Experts of a small language model: 12.2M parameters.
Below are experts of layer 7 (counted from 0) of a mixture-of-experts language model. Rows are named router (the router's row for the expert) and show model dimensions 0-127. Each number is 500 + 25 x the weight over its row's rms, rounded and kept within 0 to 999. Numbers have three digits each.
After each expert's rows: "gets" lists some tokens that make up at least twice as much of what it gets as of all text. This comes from a sample of Wikipedia text that the model never trained on. Tokens count by the router's weight.

# expert 6
router:501518535523569470499523436511534550508499486529484524508496496524491492521486494524522503484487487486490547488499473455464487495509521519556467495495502518508500506538489483517494539541545458514540513482505494469490509502484508545498511518522526499500460498516515527452475466500445518514484475466478503476449490505517500494488509500501462515514510505458524509565491483461506480462524
gets: " the", " |", ",", " of", " of the", " in"

# expert 3
router:485487488542583478535478471475563544508480528458494494512494495486521493467486466536509486475501498494470494516499514512546496503514531490551468513495470513501511526537490524497500533495509499505543524494493504530468523526452482516505483484535527510527480499502529527516495463470472530517453514468486491500493463492497526561530508528501468499439518524470515508487516505503529496500528
gets: "\n", "\n\n", " (", "| ", "-", "2"

# expert 20
router:481471602520547464518502417493554508497490505501487536515499475482496527505523502494528495483517503465491505460511482511488494471522507499512501492475478517503538499498489447500481517540514466515518512506500528513458536510479484502508486478481501500502482526538528520472492494485474543494511479471469527477470503507461502520508524502482447550458506516505501543532518467506479505497514
gets: ".", ",", " and", " is", " was", ", and"

# expert 12
router:507501558501548476530488397484514545486479484470495500507495510480501469508496458526513521538528514505481536468492504472502506468516502523484470512526499540515482540514465502516509506535510498490490494500458498496498508551476520483488508487508508499471510524488526510501520486486501524511511488508525492500471480496490534526557576519535437495455526493461514493535510501501517522494524
gets: "2", " | ", "1", "0", "–", "3"

# expert 22
router:514513539496555438491521449490516518482496525484474496512498494490531455507524484512488537507496553469503516487556517500499475473507494492462491477483474504524498510491522493525529537516496483496481497500522481510503548551506488536490502449533492505492465495489488510487512499500483517529451522522447508452492528502493510534527535507523492499496518532444513519538490454509528497440538
gets: " h", " H", " r", " ", " an", " R"

# expert 15
router:537500530510573423513491440494514531494442522478493491513506464504488476497459482511520530523493502518482568478508507512516506499512541500512461466499496545484485458507489512503489505501496498515475511479507515538502513530489492479486497478533507486474516504539503511473524484466494520551442516476464485465464493518517453531535511510511469497481490500464503500514508478517482499458520
gets: " B", " L", " D", " P", " C", " M"

# expert 1
router:505472531515527446539528459482556551541496524490494524523491482500519460512499489540510487478514496489519504501483531488499477508472515504513480515491506516524467504513509526506527527476515478461493529514506474482459526504488509558452501499508539460498495505515521538474495487493492528523466502491446510508460465499507498499530508499501473487486499505487556492575512443522506506468551
gets: " of", " to", " in", " and", "ing", "ed"

# expert 9
router:506523538529584438543493454506513513486527476488516514544493505522497509532522483487511535523549503497473517490504507474497506506538497457493467503469455530513489538505498458513522518545503479522517507454476511498477481537521509496484521476514521475491494501499527524520539504479492548498513507486466514522471465466495510501527545538538444488488512499481519485526492470522498491480496
gets: "1", " | ", ".", "2", "0", "6"

# expert 4
router:497473585528542466544529432489530539501499499457499503502457495462497477521532485499505547503519507513492512463491478483503518496511470528514474494510478519500494528484515461529491535535523533504514494469476510529485534516508516479500478506537506458488471508490504484460524486499459539499495515451518501511466449494513479509536514506530492499501517515457536472533495484488508521462491
gets: "1", "2", "8", "9", "6", " American"

# expert 21
router:500459503537551478536497482479527540501462519484476516514469482505527485476459432550482544490516496435491484486536532472506498475491547508486510466505442519513474523526514470530477525492514470493519503475490526533478505501490477515484539494482527464501486526489512549508528506483482521504471494512492463483522498499525523535541522499500470523481518488459510518520488481495495518502549
gets: "\n", "\n\n", " |", "|", "-", "=="

# expert 23
router:499503517508546465524499463505513536510464517486478506493477473479461526474479515527492554503495483451512480530493510459523486521517504529540540469522482523481496524492488507531517529535497468488527503515500512521432518541520530500506514510521531524472452528526498522501486482507514469526456504460507535495515476467519526538531514512510488522523481516477544510536477436483495525488527
gets: " |", " |  |", ")", "\"", " w", " M"